Below are experts of layer 9 (counted from 0) of a mixture-of-experts language model. Rows are named router (the router's row for the expert), gate (a neuron's input weights, with its number), up (a neuron's input weights, with its number), down (a neuron's output weights, with its number) and show model dimensions 0-223. Each number is 128 + 32 x the weight over its row's rms, rounded and kept within 0 to 255. Numbers have three digits each.
After each expert's rows: a language model's description of what the expert responds to. This comes from a sample of Wikipedia text that the model never trained on.

# expert 44
router:117079090133139131150151137110071186115141141077129148117126109138135084146159150128190169126125118112119108152180126083099104118154110114121161172140141179164128141128166106165126169082098202130109139099126138134093097133106105114105122085130085152153155096067106111129102116199092070091120173105064089095062146141191114157154126133171099150183117142109096075161122148091144096120195135115071175138127102156061140110137104168165087129091160108152110094102121151121160161170136108119150137201123058100116170063103110084064121141140118084058155090117097121160143124101080120110092143122106164113149129118073149176165062087128144140085091095087088186189113083131110151111082
gate0:118139132101099169150081095167158167118154134107153132120142157108082158116172106146112091111128117122087122120102160069157178177167104101136165114103158166195144127165141146153110092136089114140093077115147202191169104148182168137128167139104124039155130154140167132150080086127131126145104134108126116088143203171119138152118122144161113139103106060122109092184096120171096153147065101108132130088140088127083085165103144063163118133119162145127121080090114143132053108154205106103147174115096115079093120161186136148094187128148117132096073172138154140161111120167101098138143096157151197151070157152130161094166125185149080100089155148115123188116172201147125099128161
up0:119152099128097116094125161096114110146125139116137063103106206163091115120123151086153092073114107144134099091122113134052099130149124143155144109186125115137080146173141149101130130136122129150163109124135076125143042112117128181113096070135133165080094161146155180117115185105146137088099131136187107145156134087128163144098081179152084130183132149163121087130073195113149085116179079136083119130189149140143151114139115134177147093170182168143206105069088091140134106109118111145090132147111078142140142091150151146063164076070186111155077118040167151168229147140114102158155128123112121128151132123162148146164109142134134126120100082159126105170078130197155139159132
down0:091158110106126110116113100108130173103187159101196133108175131110178139178151155184129122181147085143123108136125141115125114111160112100105096095113101180069142135140175169113152097071100123164127066062160173134116160115147098177083141118176122131138090051122083093124107070146092111111183136122133107140167118159098129133132066122109122113134148102078063031150168152155131143142070073193126133140114142063178149180068143164110126165166129121128122101141087076154127103162158136110179166133146145139068162146120099124112123143184125111175123189144163135147084188166091133160139114113077149111145140106080113172105169200118120132136098110124199111175097117102109138123098
gate1:092070084147136100158156129125186077106165118138111123165107106122148130117145075145140138173140127122166056151147153160094098157152130102133104165123146105122165053120099104161133186122116139103135122104176158102112146080124111074180156065091119088126103146082117102107141105116124139156136120132170162140137124129184149112116081124139143162175122135045094124101149094087124155123099126094130134153189153093091239145094147159118132152157155092094164154101185163082150162110108163206198148156098095181166143095162104145094135143129130116152158058063105142106128132142084138167171122079110072094158122154105041147124142084142134098131147139087164131161171095161191162174143
up1:137142154089105142120158126151127112156079143072185119149104149114097125138150146146137153099175137104179146079107142110136094137108158112122145152094149115189170152177132092126168162131134162159086159122064078136135190128080134130118121120062149116150160187176137108184093152148140106155171178149089151143077149114121132114159163117156158180132151152082125100091121196103180106168137120147122115127094082155154092189159095188154061165130114108137092122141100157105097179182170043115170087085179116137123130142101076135160113133173077093129089134153128134117150144085136146091117148176050125161094153125112138119112078125045101168150127131192125167161058071118126185131149
down1:139146128165158114114124127103127169124136151106119084086162132164170131084133159160095121086099157102143129106165145098155124156133148139127149134133117073098143105129099045248100170111140126159162154168104126203178132106186077128111102073106110149114135103167108167171076172127162159190057179162172084117106142064119116082140142117127124062116095111130134129125152132123137072101114156085137064105127109127142188141095132117168056128088108084149185127167138100155130133113118060110148073098155121181104061173152095135104111057130102103098128122137121160096121094119130089118127144131120112168142146136185130114104113135146134192166093150100160133102109120149146097236161
gate2:113145123138145150131140154133175113175145120102126135185091139121067067096134116084124124152136106120093142138149132042194106157124079140094117132091128127149085124066133167112156162161164085147108164087134078099144145099136155188105181158107157160168145104105126206131122106173156069103189154142135139125111062204117146118184126183113156084175132145132169099101131120126127125154138136065081163132114079099087057119172183085079127107111116141171116175136113152109120138096118164128103164157151162085218114159115160178093139180138199146151166106126169098076100114082116156148110126163119101123104150136151131099134182156067125089090128103147058128170124176132120148141123
up2:127107116143130075119139104128073090128110131107126148142104170194170169118139134144129174145132128057150137095152143164195080133081133142126155115174076116104115084147119112088127166111098102140093077102134138155097165141088156160135134123091115165146141099161110097220063135047123104180081086145081137049117060155114139092072141143142090134099123112104138164110124116107149124122159131095174152111125143103121110114138143135124119167138123186139122116157061136112101113085096115138093071073128104149109131106061035144189146121138149155190132110114089082154198145125114146147116115144064162104151154122095092094087117158084113147144160117179122110089119163176140198099215
down2:156140125125152154126142128159105124101114155120165096119094084145109100136158154122184095094201154162115137110128166152138089180097170168147117082141173171091153106142149121094127175099171117089141073096158173182081140077098161132107154126082086179111170114105111173145173116082112173125111154156117119119134137083101179127076106133152129135170156126125182044029087143160134187170120132076123131150128156144059118142132171139105129088134082161090144146135143098086057143105118144087101160143111059142192159134117131173105181110112122107093163132138133133108102086100126109134128162197114134147100147138053081139143120187159127182138159116122102138139058141140139196104064
Directions and place nouns

# expert 5
router:091108106171155055157175131095109146115114132103128168158101121097104088151087163104146107155087165102143145164176087105146144144155104114159100129151160133073104206157116115114146099172155110166091091146144102119122166150127162140129192066110067082117151153164080129089106102163069163134181139088102154164127119146116119131147175110130151119105160138097123117093110138098076103159112104161154085117067065100175134140103103110091137109204103133113089130152117132188107118128090194146086137162094093130145137148154067143161089205197138169055137095136119099129136127153115093194109170147169099149124094202175129113150151104117124086141111051120080115112160153138132201094131
gate0:108107122103118156162112081185151118150159133091151157133136144119114189130184112159145098103169084144086125116115127091165149195160119115100193084070136128185143119121126145131111072150076126176071106099177187190157109199146162148139165123132097040159134168145168102192090100104141124135099120133142123103078182176134125175117120159174147126105082079103097086137111153160070166157134142095090124076138106132100074148117127073172114135125169130097141099108111133139059139143234108101135153163091132094111131156182133129153164133130092141081137134189141148151132125160113114126096106138137186153105136139124145103133120166133089100081183142201124164107171198164127136115139
up0:098140104084116095111124143063164128154140163085093090120089197154088079091121146102151092087145118122146084116139146166031104107123148177184127139186098083143124189149136165118159150102139122147182106144114107143143045088143103150111095085125134144094098159168142223120086200089126149114102145135142143130130147075140146148105137142127111145161131142183129087149077215154176126124181052105110104154152138132129108111120114116151140141181170174158165140086109129117148122108120138149078156120133072120138150105141147158073165098051141112173088105042203117151169164164107092153163126095088125112128122106135139121120110116115141109146121078140130097163091092163163135190131
down0:148180139099102122105127114121154133076192186143184133106156143142171144200144135164131182149108048167150108148099139118104141065147124090097094116156084137113110148103155189115145112091116122165117103080148218109070109141168114163089154119184182100117087061142084117131122074138094136102159117146114109143145159179031145155156144141088144102141103160070112097150157150104148133137110120139136091080128151101177143136077141174074115188164180151145113105107103082145118091151150146070144141143089114114033142110151126158106151119180134135180141099107122079170098161151095102159094153175084139129114143164084074159099121171137125116149132130133161098106086092121097166165138
gate1:078085063131114126143143125108170065102160136141123141163114110111149142123122064112133161155137133148128093183119141179070119148168102132146092155107139117122161094139101147180102167122112131099145123121166131134135139104128133097164173086089115122104100143107163088126090140091116136141160109172178174140141113083204125125125095089105129142192109123060109126094139096074097163117128149092138138115178161110088209144142117142100159170145141079126158116107150152057179159084125170208197120148089089183139129119152110159081162134127123138140155072096147132108127138142096076126177192075126039070126098167137065127154095103122099107128146137092139120165168115175226186165134
up1:119134156093122183073142129136120112172074162078168100155118165115125130152154149102143148104174125134154139123103149128103110177114136125163131157131150112157158156162137099147135144127168142154102139152094076140150185156106131127121148113075136162114140164190188103174069156172120075112159181135105126145084167109136120141130172108146122158134181143084150100084118182104171088138130154167118131132098043155153062137171067149133111147120110088117085130158055149111103187164203065121149105110188136119112102151111054158150140122170121093104118143172114144097103132098149145039101108183053098168115140123082102102120066135063072160117113148164089135168080088157110181124122
down1:123186134140126117123111133122121152138115145090117076096154128157118147098136131139085117103121173106115120167064144100126106152150148140069174139141160084118155097158116114195092156124164151145124133219130092190155125115118078106099102091045068115123141137113126166152098181146162157184059135106172095181085130068111108126177131150144108103107096122130136102145144193111144105162117097097098075113145130104123175143119109146151031129100098102095175149123111125153118137107094068119159079093154130213115076159125083118112150049140120109113096130117127170127192133144138092166105169158084127147114109158206094129080139159128131165167093147086138150066112074122124089196101
gate2:073162114076115134120135126145174096147167122104086149163076158130076095075154097086120125174156111105100139142156138108192125181090110121115122123106094121134059088088152199135121160129143094145131140091137092125133165075160152186140162183116197151159102118066107180159117112135119076111166109180108125093132063191080130119183119128110149083172113122125200146146165116143150139093121121080073159095105128135114058142151139093120123103102107181151120162147128148091098140104156160074109198123133109114193140173124117210115166154137151144130152094124141065067121105077159173155094152115150115130129156117133124115160188159069099130081153101160078101123141168183150155148138
up2:091109146133141061124132099139111113124122124121110144153097155193156152080125151150150154118114128071130153113141132144191077099115152119126116166189085119083101079126106133130124185128117108137068117129134138140091154144128155142143154097112096149112144103185104128193065150084103077173096127103091124079109051123133152085085149169145120120099118132111145175143160122120176143127145132051192142130114153123134129113133196113108113140123139167150124115157066148090111139120074113173085082094129113111097155113101051196128137102139137148200114129103089066159193142095104140160133101124063107133182120168077076073118112145048127132151189112195142098103130155176113183136207
down2:092132149128122147140102127159112130073143104120182134134090138127069128106114142147176140095183185152122153144132124132108119155106152147133143117112152135116147150117157140099166161065143102122145056114188185164107126095094163176109140145087144159135183137072148170146141106098108154107134116106108157134127127108113176118077105130140102142159114126108203068009109118130149156161127120038091144133117106107064133148118219113073170126070118148120172130108109149126076154112084161092101149137094074177167206119142145159110136073122167108125143131116129144143045094114103106118159164189108163132132101115063096172123143145199155150129130136105127096101045145130141157072087
Mid-word letter pieces

# expert 53
router:170138114182129136056128161181076108164180142156075056131106146156179099168187201167109090107187138174089126073171097109169177151099099159160131107131135093160137130099179164124108130106109130132098100142167147099135094093184102094139100110151072103097109164140175107188144104086132192146084186139175080179105083104103095104128152068146196108147099144136137119160145082129165103150147156088088093133143168151161138122097066201140104125140109125095171133101105123130113108117136115095097130136082187144150165147116199117096144084124119150091076095145158144109155133130133108165117085110147105167191104108161145126169137108104098098110122113117093145076132118145087104170093
gate0:118103116114113154177123124161149118129149150090150142133126153098120164109184120179144110103136106129077122101076126114147168209145142117130163086099149128207172141143155142121101072160088106159076095122154195221194096186173187087143163117149130066160113134135161133183081105159100143133083123156139119112151178156122141158093132127167158128079106061125133117193120141177070144156086126095119143077134117138134111161120121069176128104147157113140125131093097151149055132130190088127162182115073139105115122143193125143122160149156109141063106109168151116126111103145113081139131090129126171156088153123111151086157102157121053100102188124145108198121183188125137099136145
up0:096184095133126076108156137052152114167124157127113100127092176172080092104138132087144104067138069116125076117153114151064094126130142161125129115162117098115118188144139159076156117095106117165167104166120106123149068108131107186130125097103131162057111159125119205107129183108126126122098125137138123130154098079141145116105083160150116117139127142183110141116049193155159088105180075129129084088139143121093092121114132105166108130152215162123203112081093124126127095108140146141071123130141087153170143106121130169077133093080102113183094131051187147160168183202074097165150099137074134105134107098129121123092115141142107100139146100149122091164087103188166163145149
down0:101125137083145118074120077126121144063214151130191131089218131133173159192144160186114153128129110156135106176155132124135155091153130090077121093136077119105125154155115174134154093072128113153110080064177203128068137108129115167097174115153156140128110074092076066136107106159100139128141124097130126138141104175063123128160109138081158110111128126097086077135211162116124179121116092139162103105099184077141128140096172163099146181143150134092115110106081099122131115149125142087143167106083142130043115143170095131145149147168147146154140150154129113171133148140097131180116129173117166141143191115076105180094163149146130130128121113099198085151107081084078118151118
gate1:081064067149145118144139121114162108110169124142148152164129121145090158110140075138154157154127145118123062162160143186081134137135134121157096166099132107107163084119075120137132165120118170091137157126145138134110152094141186114153170096082143118095049098086124107127108136141112164149174092144183214157131126108185160097127114083119117158169091117087101106086166073098118157096111131076122120140152165116083175135117156149143162127193170095111147169118174161101181147094117162177221157155113094206145160113151105145107140159148132151136171104076105145107156145103093087132181120100115088046123157176119046121158126143142115101139171147093165134155176109107174199139157
up1:123146165078096143129122116146115100117069122074176140129138138095120118166123119109139132107162145132195153140083172091108127147145149102096127165106177122170126138187132081132179110151137141147092125148076086111145170144083112142151139106086121165152189163177156094134082164143152065120168168132105104106066147131156120124115153153165121152135174142052148112085098191078168105169134128139119134166111053101123090125177095152135118177132105122116085107136068132118093202175199078146140051116192109090137092131078073149139103134159088091142123145167114110132119089113152160043115156156086110147099138135094103094099070133083079175151128120200104144147083077147110151117143
down1:134123142159146142119118137138146167123122158115093125136171135166148120096111130152134113113091164100147139165089136106134140140116098132117118111158119134068101081144096069223088163148127148158160113172131107186175117134147082097089141101078093149132124172089117112157081218185192128169105151140181094170107133061109133116160164177142169060066096166107120167091097180128102100080126095089108076100115129120138180104124101134156057157133102107152194116121104084137143141091073088101170077100180116167159085162119118094141100059117143131101109140141163115114119108131162084127103200152155169167144157164189102095087139172138180136119110165132153155106125086154118117200121
gate2:110157110127102139122155143151170120165172165113122144169081158112073062092139112100111170161192083146114129131180111088178087169124084116099136126093096111145061112036149200077151157170167051141132140111130118152143159112144124167117167179139158151157127106065082175129116134149163097107157129174108136108122051180084176109176136161103133097177135155141157128112114100121138103126132115104063164089139105120102060118165164111117139078108118173169119175143120175126114137093151160085099173111139137093220129154103131162127158160162157174157152095133139078072143093095160166181118137136101106106135160094133149122135178161076091117098144081132077136134154152138170159149136
up2:141121126134145054122149145193068105136128131107122151152101147167144171095162142105110145147140121078121130082181115137204102126091127146144114091167118116100092088137084131130133178142099075150089108105122148157080158138147178139116149091111112143117126089174098122210086130100171115154102119142112155075096068155147113096070122163121147106118108089123139145092135100114179108136184127093176121101111170094132076103154194181128130143131151168131133125147057165098096096094107122152091080090111131141110116149078069146169161135116162170216147128157101071143217148122117142162142074143063117114191137149084099078118113160066109133137180107164131134125119158138151210122185
down2:135148132121140139168134135159120112093118124126194120135089117111071126140161148076181137107176178168094160157116182140125119155098135093123129033115204165108154167166122155070135175066133111099163070095166145146121141122118186120093154127116131129107160132126123159146160133111148160122101145120109144123127127125117153110122125119149120163148137125141190065069120104128096170132129149067127131147126095139097120149125215097073124114080110162120139092111092152103063155101095148050104145129109082121152186137115110163136149087112111159115137145145114091136042142114110119155106144185108176148150162087058087090086152154203106125127160192115190069136057158119151160086048
Table cell separators

# expert 22
router:095159118144146124148147072097087190186077115100140183181132070138076102147126218125117124192145109121106156134060120116085171152174136108164143187122127174151130104074118121093143101113122128138132159157179087122124083185134132166133129143141168122199110108118107127076146149178170112120168128101116115168096108128061168161197151095148109107104134129105110184094104101167117179205176133111060107162106079150158145171154113097126149069098088165180100086160178131168139082099161137100128082100124094076141189137088167122127122070139116099097136122157129130091149101099134081139128185122084168166140136103163167137107157123117110083133102150114137094125082156137127152109141
gate0:120096131100136126193098072175170140104153126109156158123128121110119196107156131153136101105150087139090151130069137106163166164112120109090147116089135127187156118152132160130123060178101079141104093099176182214178079157172172131167195140130114082135140126148136091153051120119092099126098084090147135101132192169115118158120123159165127122084089068107101102178090122179079151166106134092132154053157113153126085176153122086180119130149136140129133079124079117131075111164212078146151144113112119112070106150170124114135175149131111109076092155170145136165138127146132105106125114157133180155092128140108156065149114153132085118097198144123118167140175174142147112131194
up0:087150096114134102108144128097126069178111154128137083099066187153088124119121119129128115097147115131134069091124114136090134159170128163137167110157087089111104151161154147101180103121089143163148141108106098131131050113130097188152085074142112157117088147184149164122112201096124164093093113127158105146148126122147146133120069154122142117170122120216130127141074204167182101096200087092093097135166150131114134084125103142157140073169168158152189151075151106105162115123109131129070107141133084150123184094165151170093136077079175085158116145068168139176179160187100089167151111121061097129141093118119180137133161160136111103134165111169148109177084127147172156107097
down0:124157145093153110034109112098153135057194184148179100092178138124182139149165147188129154116135105143137129150134127106179126088126136085116122093112123139104120144154131171172139107089097126154099114067151158129077109126112140163101156112207176088097080076124083102130120111164085142103173175091092108122158160183044120167136084133087127123080099120087126121172171148131155142146079094169164108098137150092108139170086140151069153157150155092154120092078150068174108094186134187109145154142091114151074100156145112148123142125164191151156121135148090102151065181157086104136119138142059171116155144136052134144087114149184135115108126109111163115132096090126111121130123
gate1:076109073140139159162139156101146080095167115138134153157122108154137178146124061162149171174146156151101065164138151149101114147162124129153088143086138118122174077145097163153102135093092147085144111128162155124149158111142134111164140087099115109126062115103139102116122102113102176138147106118190191147142144133184168095115102106137143148149094143106078123082152095099108146120089142082143165152169149094102192127081136139125144114159149073112143145070190135063189158102119162205210111134093083168176167109143112119069134140125141156164136079074097147124173093131083140136161093052112080069132114161114037113160110098113109095126128171089163129163155097117175154137186
up1:124191153093114174111150141129085105176082136077203145145097147160083127153159136142131160119183124164179135104102151106119109145141126143139155173119190090172139138215122150143170125159104165146091167141115117140128186156101096145128126112088159140134120187166148100179086149141101090112159209123127118139085140150114172100153154102161134153152152141106141108097101152115161091138126120111105129168127081157144048159170095151145087155123096115100097133141062166094076177190186070111148059108190121122132121127068084123147136123165112139145068105160110126116162121070130159057091117165081101117086111122100106118134071134055064161116106144178123145115086102130102175139167
down1:155128116148139147133108121139110174166133172099136078126159114156143105107116129152106121077101152106136156209105138144154121138104121090075149126119186079090138104135116106213100211117150112166165137173117124164193126095180051118114127147033124163135158145139107155155076173114163139179114178130174053135136151079099086113141125146118106122111110140139122121109147135121095082118109112090122066092162093098115189134136115124154014148091126088152189092115148096117136135090075088068122047097115118168119108147124112141102133083134112142107088105144121141095131090170152123136090194120124141159129153130157149105112099180108144157148124158110154151109097082159121124230092
gate2:110117091114112142083140127135181121149169126109114136167087143150076047090158097092108165169158097132135143134127149093165100174104091116135134102110129122173049077090143188087133179162133077150114121088129096149163158108124124198107179220118165180185127123083112170147125117120145099103169143151105136087114061172088137115193136173101123087166153151119179119105139104111141118097108140072091167095120106089059077136168172101087110123096112171150138195133128156112118158079175140087114174097152130095209128167119145144110179154136168125142154103128117080071146094111159151145095114110111156120127142101130130116157167171068079135093148139145074117154127185163139137143168
up2:118146141135149080127128102133057106130078122096148167140106170194168164126121148155127166124128133066147145080151123178204089130081158158118129155140106101099124096133105127100135145115112098128093108104137159160084148136135165137136157075112115169107125086180144104216047179109116097162120139159101127094117075142125137103094102164145138105111144109095149174145154133116155129151171117099173136113120128120146098094139166116131124172137130173163107095146039139076095104103097112140130092103132115116099122128073060155144139138129147164233148095133101090142174177095100163157149123134097115125189144166093092048095065121067110129147190095158123098131114203171138192125192
down2:140147135145168140118135129171080141086119141100153088118093095122112085127128154087194125067183180139124151123143141134180084159098116112156135111129184123101129120136140158054112164067166117119143053105185142171095139093140199112094133135113112144150220112096120135103178090138112154113091142102109129159114135132125168134082133141125116125160150106136185077070098152119130154117127139086122144159123134125055132182109197119100142113111068154094167121117127139129068129075145156087110153123102091152184177168101098186080172102107133128117166114152123139110053153106070120154144175164096150154158149130085049117100143131204135121146107179071158086106066124116136189111090
Mid-word pieces

# expert 35
router:113068212130097154068056055134124111085164116085133113072173161181143168100175112152150088110169124164140125124127163106148115117111178127141170110107107169160142127092114124137084127091083136160175120122159165141137051111110127127098095123195117110147195184112137132097140171097170132161126124129087123125155138115170101085093083120184179164099129132135156178136134126155117101140120117137165116149124117181141121083157070152120122074065177153100155140148094079064130096073108073117069151134134161153125123070095121190134061113079129110113136153155103126137089148178125127114162093108077128076126124069144136102085151066099093122163175117144158138186098129160121137160139
gate1:090089080126125118130131142127157092112174105167147173135131088137130150119164074120158136155154149147105079181143144148097093148162114117155084136112129123117175052122119151121132154105107127098145107117144147114128129094129153074184142057096094131126108103090143113097139129136113128137185113133191178138133133135203129092126090104120157148151083117082111126083129089094127155143113139062139130145159135075103227124109136158106148133143162050127170140072162140077191153071116165197188120165126105170183165104135104150088135169137131149157146058086098144095135124136074104139208145078119057074118135168130065109128156111133117134122177139108153130184180124121205193131143
up1:123135158067126145114143141144103103156086147119170142171133177128096127156160139126149171109177137153210149091109118086118121162117141137141151182126129103211164149156115083143169137130127174161104137155072104137140170156106115131134138098093134139140148148159190086158057173138125068152159201118117122128068173127142172090118174102182130178123164165072158113097133175108153121177145119115105138124116076093142096137173083152145091136154098097111104149129057156112118201150187085114127075100162150111118122144101073130165096149155103087148119134168127125104112131084151156039099150146072115135130172153093119096126072164075060147147116109174087156144105115102084183074167
down1:162139115174147141141123143100142173129105159098117073143140135116138123130121133153113105115078171097182111154139126134125126166124140084135112144121120073076103071169103067194115164138178115128162101194123125157125110084147094106100129111088112170117174130136151158153095162169138167165146170142163073164050131063081121096133145125093117032097087134109173109112161164143122085085134119088093075107115141118102183115122115153118004155138100087104136132157120129148107160103096106096135097119140120170147081174099083114069084052120150096112098117154136124109119103113150116075095197149140110156119153175144125175106094144131202150169119159111126168069135118150116095211130
gate2:094168128092118156116129130127157096155191140124133157169075169154093057100149125123110138173163105117139145139146123094187100147086099106112158116068100113151060113068104202112111159166133084166127153073124127131165148103168134167097158176124149134173124131060142175110113157145129085131185134190080089095111085176109164118206093153140151102177167149129182133109155113135115140123108111102085160137075088141096087111145169103109152097114091131164123169142130148115093121078189175104108203105158126092184118153098131181144145200138140123137167106101156071080116117086177137145063144153144096113114142115116155116137171167079097137111158120141076153132158176187161148139170
up2:150125135140170081137158117151080089131113147091097138160070154192151194114146141151129174151120123091139124104147111160211108135097134167136100126159123109098095088121107124128134181111107104111094103115113143172095152142142182135127136117091119166131125075172129121224051129083110120128102157135113163094134048144114145072077132168129128131107129107104145151144096113097153115155158135064165136107121145078131103135154166147129099145142139172120110105168059140096119137095048131142096083067144123116086137133102074177144140122096178170220128115117097087145200155122109147155130081126070123118179136151089097070114090156071124139155182099188138081111112153131111192098193
down2:141112119085154160119143134142118125088142144101171085113088110149096122125182110120135181117199181181117146146144178123151114174126119150119148114105172156116119150165114147096131172089121092111188007081194146175082146106125178123093192148128108116138151130113167166153190096091098192122068124162098123117122156137111155105098096144162102169122121109114187070037091143126138165140147131098110144159125149136088143166131164110095121139095080165140204133094147124114082116091101176051115146120088114134148163069107129183100127101105150116132154149160127147135066128112098095130111151190109127149137138110081057139114155148154108147147112129121136083172059157140120178106068
gate3:097127137162150108068128069153173113132158164136146154120167209160031100101136164144211117053126151125050167159109084109071067119090182128135117103135052124130102093144109167158095115096139129132146160159122102145120103111209157161113160124103089130141078146137135160137101162120155090129173164144097115128151128089131134150123085078122140106090165113150149100150174185132186168105184119124101158166133126120086151132107139154149102132166140092174070164081164178091149130107125115104128130113095118134130166108143085121099153132139121065106146151077111079157164117126068148086133132143121203046105161168161130130140121131163099114158080136125125146146138161213115152152133
up3:141207111193131116159149101131139095121102107138075144095141168103102146148105062112120096114115211118153066111112096148153159176122127129178146108108159144097184147157118093128123127114127146124130145139144188161084089188176146139169169104150095158104102119033113113151121118146112084108153106138159077168110118121114163103138054177114125116135117161082160129138105203119235172143165106079176100162166092122072135128144132143127149096167132128046083159117146113138051110115113146133144098077121134126124174115114131113178061128144130109176063146131110102086191109132091154092197123136186148141159137144111116120164108114114094143085151143104146181115153124146173149160110
down3:100071121130090132128100108090178106086161160130172100124120108113136114095164096147140139127125125198117144112117126120097167100110106111127103071127151114119156159113101159186104170099142117147148137131148202131115163147160110077178174156196145181131092128177112132116063095184061163151120124137101034146119123104149109115151104098142143117080143123164130126131111127118150192196163079130148113137124177148082071132165152220142079172120115118126175133084087128151136153110153138114048114171105145091111118140098130084162176064170133167086102120125110090123123106156128186149170165106156098112125184138174152122136100137137174073067082139081102088133112157128117052189122
Line ends and birth dates

# expert 60
router:129158145114132172095146164167138147126213145085133089124139161212121149101149112122081113092151069185151145117135101097141140178155132157187147134115151152216153116091131159114127156106180101143146086181154176061140097179174157099099121120147122077125124162108159143161110106110195097092095179149134112126117139093151160073075108112155189130151131121128197162179093154152128139118144116139100161152154165110078168068160120134107096011088144134123144161098110132067113128154084109102128113079125191103085168094149140124117116081073090128133133147181076133127074135175094181139155143141143124133125099082149132113107171103096121162095127077138089135143103112156111165138118
gate1:093084074162155097153138142126169087121170121174116140155101131143128122119138077137137154159129137162109058170135132128097105142106143131134094131079130122106146083110108133125132169109121141116142137107162159112130166087134129106156100089098103140095045130085140096112121141106135166160179111135191181145132130100199153090103106124135137170176114122061091122060154080060090142123102156118107129148170166064088203115108103121140133144140149084102181147071182134076129156066091163199213112161116104184178149086147118156084149146121100134173138086085108144096139116143075082142189142108111066073132147174136051107130145130155105112132162160096146104158161110154167186137155
up1:138153167091112149124132118135098090151072159062204136164128149106113125149140147129143176092153149156188147117126157119128120140147145132127099177110154103186149126164102116152145142178138150159080145127088099118153172138109143134118127114092139127125143139152178094158059145162126084138177175138088117151049157103150138095128177111155133163179174148090147095086130174087155103166138131118098095114116084110119087175151095155172086179136114102083067130146072151110123204170185068116133113098173144141134115132115067151168148141165095104108121137158137144117132125097150153030112137189035103157097157114107124092143065150094063159165110157196108156129085090143104165080158
down1:182148125145150115118120130156111179127115131091082074109150141181191077130111193164107119095095158111169120143116144121111113173104146108112084150136153116076115075150104080209093169097162107128130151157145119162121095124162098102120093092065078150130169154131116155174109161167202159192109136170163105113100152054133064106142130145132143103077071146125108137101123150143140052122114108106110069104179139085133159103117112131140003139126125067115156124126146101166168146127096099117159103136150108167124090160089087152110120058098145103092094114162101130119119117154136100083100166103092128153165109115141088067135127182078146186155127123105113171102125111159152118200122
gate2:082142139123112133097134129117183101154164129101118161190073125147075107102139092096105151159175105108134143159122130114210095173124075103124153122091098101155070121085137184082143172172154079145114158096140086117131159097149126167121165185099157155171108122085103195151115131137157100104151140164113157072118085196098161140173119166143141070177171153131165124113171112093135139139113100060102169137144094116085068109153169087098153102112102129165121162137136163126117148085150154100121183076112130087176122141085111161142170148141157136168160082117133056129150101073160169138095127127106127106124099113126143098146180204073095097088168098156068146133140175149175183134177
up2:126116119126187058132144109162078108129108122112099115129101120184162141117154149167137167113111124079118138127143130145167106128080165154129128149150111152083110059121101116147119178137102124114118127074146186122103144104136159164136148090095105133122132091144108095197060116113143081177102134150113141074130041148139134055112132164117136117098127138103105165126103097096150104134189139117160111101098163105141092112124192145099101172125117178131111093182049155061094116101080090128075107102127124133123129113109067155157112121124144149227133111135098054107182137116095147162138114145093118127191143159099068069102105156073112135194192129194145117116149167151130202139194
down2:094162139109144138185107140117146131065114149145149104117097113095083107075172174066206120085158170165144130163144172153122078157079145146118145091119190141117165140132120103114151177110125114125132097117132130141121125088117158146090172128099104108143167141102150141139167106139142163150082153153121153099096149141121181132130114192164097136155127181121217078017103117117134122160138142089149139163135116153084089168187214147100119106109147166144170123096130132123085160118126180065084133130106065163161174156141093162081158088119123154131130125151142108127056118087104099126116167180142154181160138140079077147105131143151142160160154155137148082120054176112116169060083
gate3:105118119135157123087146103151177096108172148166137192160177227126052124124114132124201126110112159086083137124135104133091097105126153130131139074108070145135114084178099152106125114098154126141119170163095097139132109114202183164129144172106097163146090117151177127137105194123119137149203141113083152137117163071134167181133087080132092064119154122116116079139180184121195185118218124115093172159133127105044128118136138159148082135125116113152071136093181167097170136088111130113105079114108138131146171143148109114128121128139144079105114147100090071129173146140088131081127133117147168133106153172146114112168096135144121089108105142114088127184175146198103145162145
up3:114190117192110123122160136133153075105123115141122166128144193115084127155080089088146128148106197118159103135156105150152157172118135133125122087077134142096163122197082115123133111127149127129093106148139184141073080171186170160152137125132132171104107114074148095136114139172146117120148112118155118145132158105109162114157054143135116109139133174103110108164074193113202157126160128088096103169171093100053153118190107153147115063121136117087072181104173152144099099113153132110138087085115165119114209147143140111190107129126099090145067127135083117077186132144102179101209126170198181174132135132086124078148137124136118109088154157104138145124176163170153155175145
down3:109058132164110185127100113108183134081169158118103096115130106117079122103152098166114121130119129190116194120129108085152160124138149112173115148142174120150180143159128144156122146110124148135148150173130168109097179124174105098138111161149173145123094117182120139134062135199086162121126119164118075197150128110159118123116068078175135161111147121137118093106120110152159167137185087138155140128172137134078084143161147159181058181101133076120152164115130106091118173178167122071065110147126163091160131147121145130177192055159109140060096086106102085145119107147130210098186120143119117123129162083151120134181113142137150079039060147143118096118130148143108099168167
In, months and table separators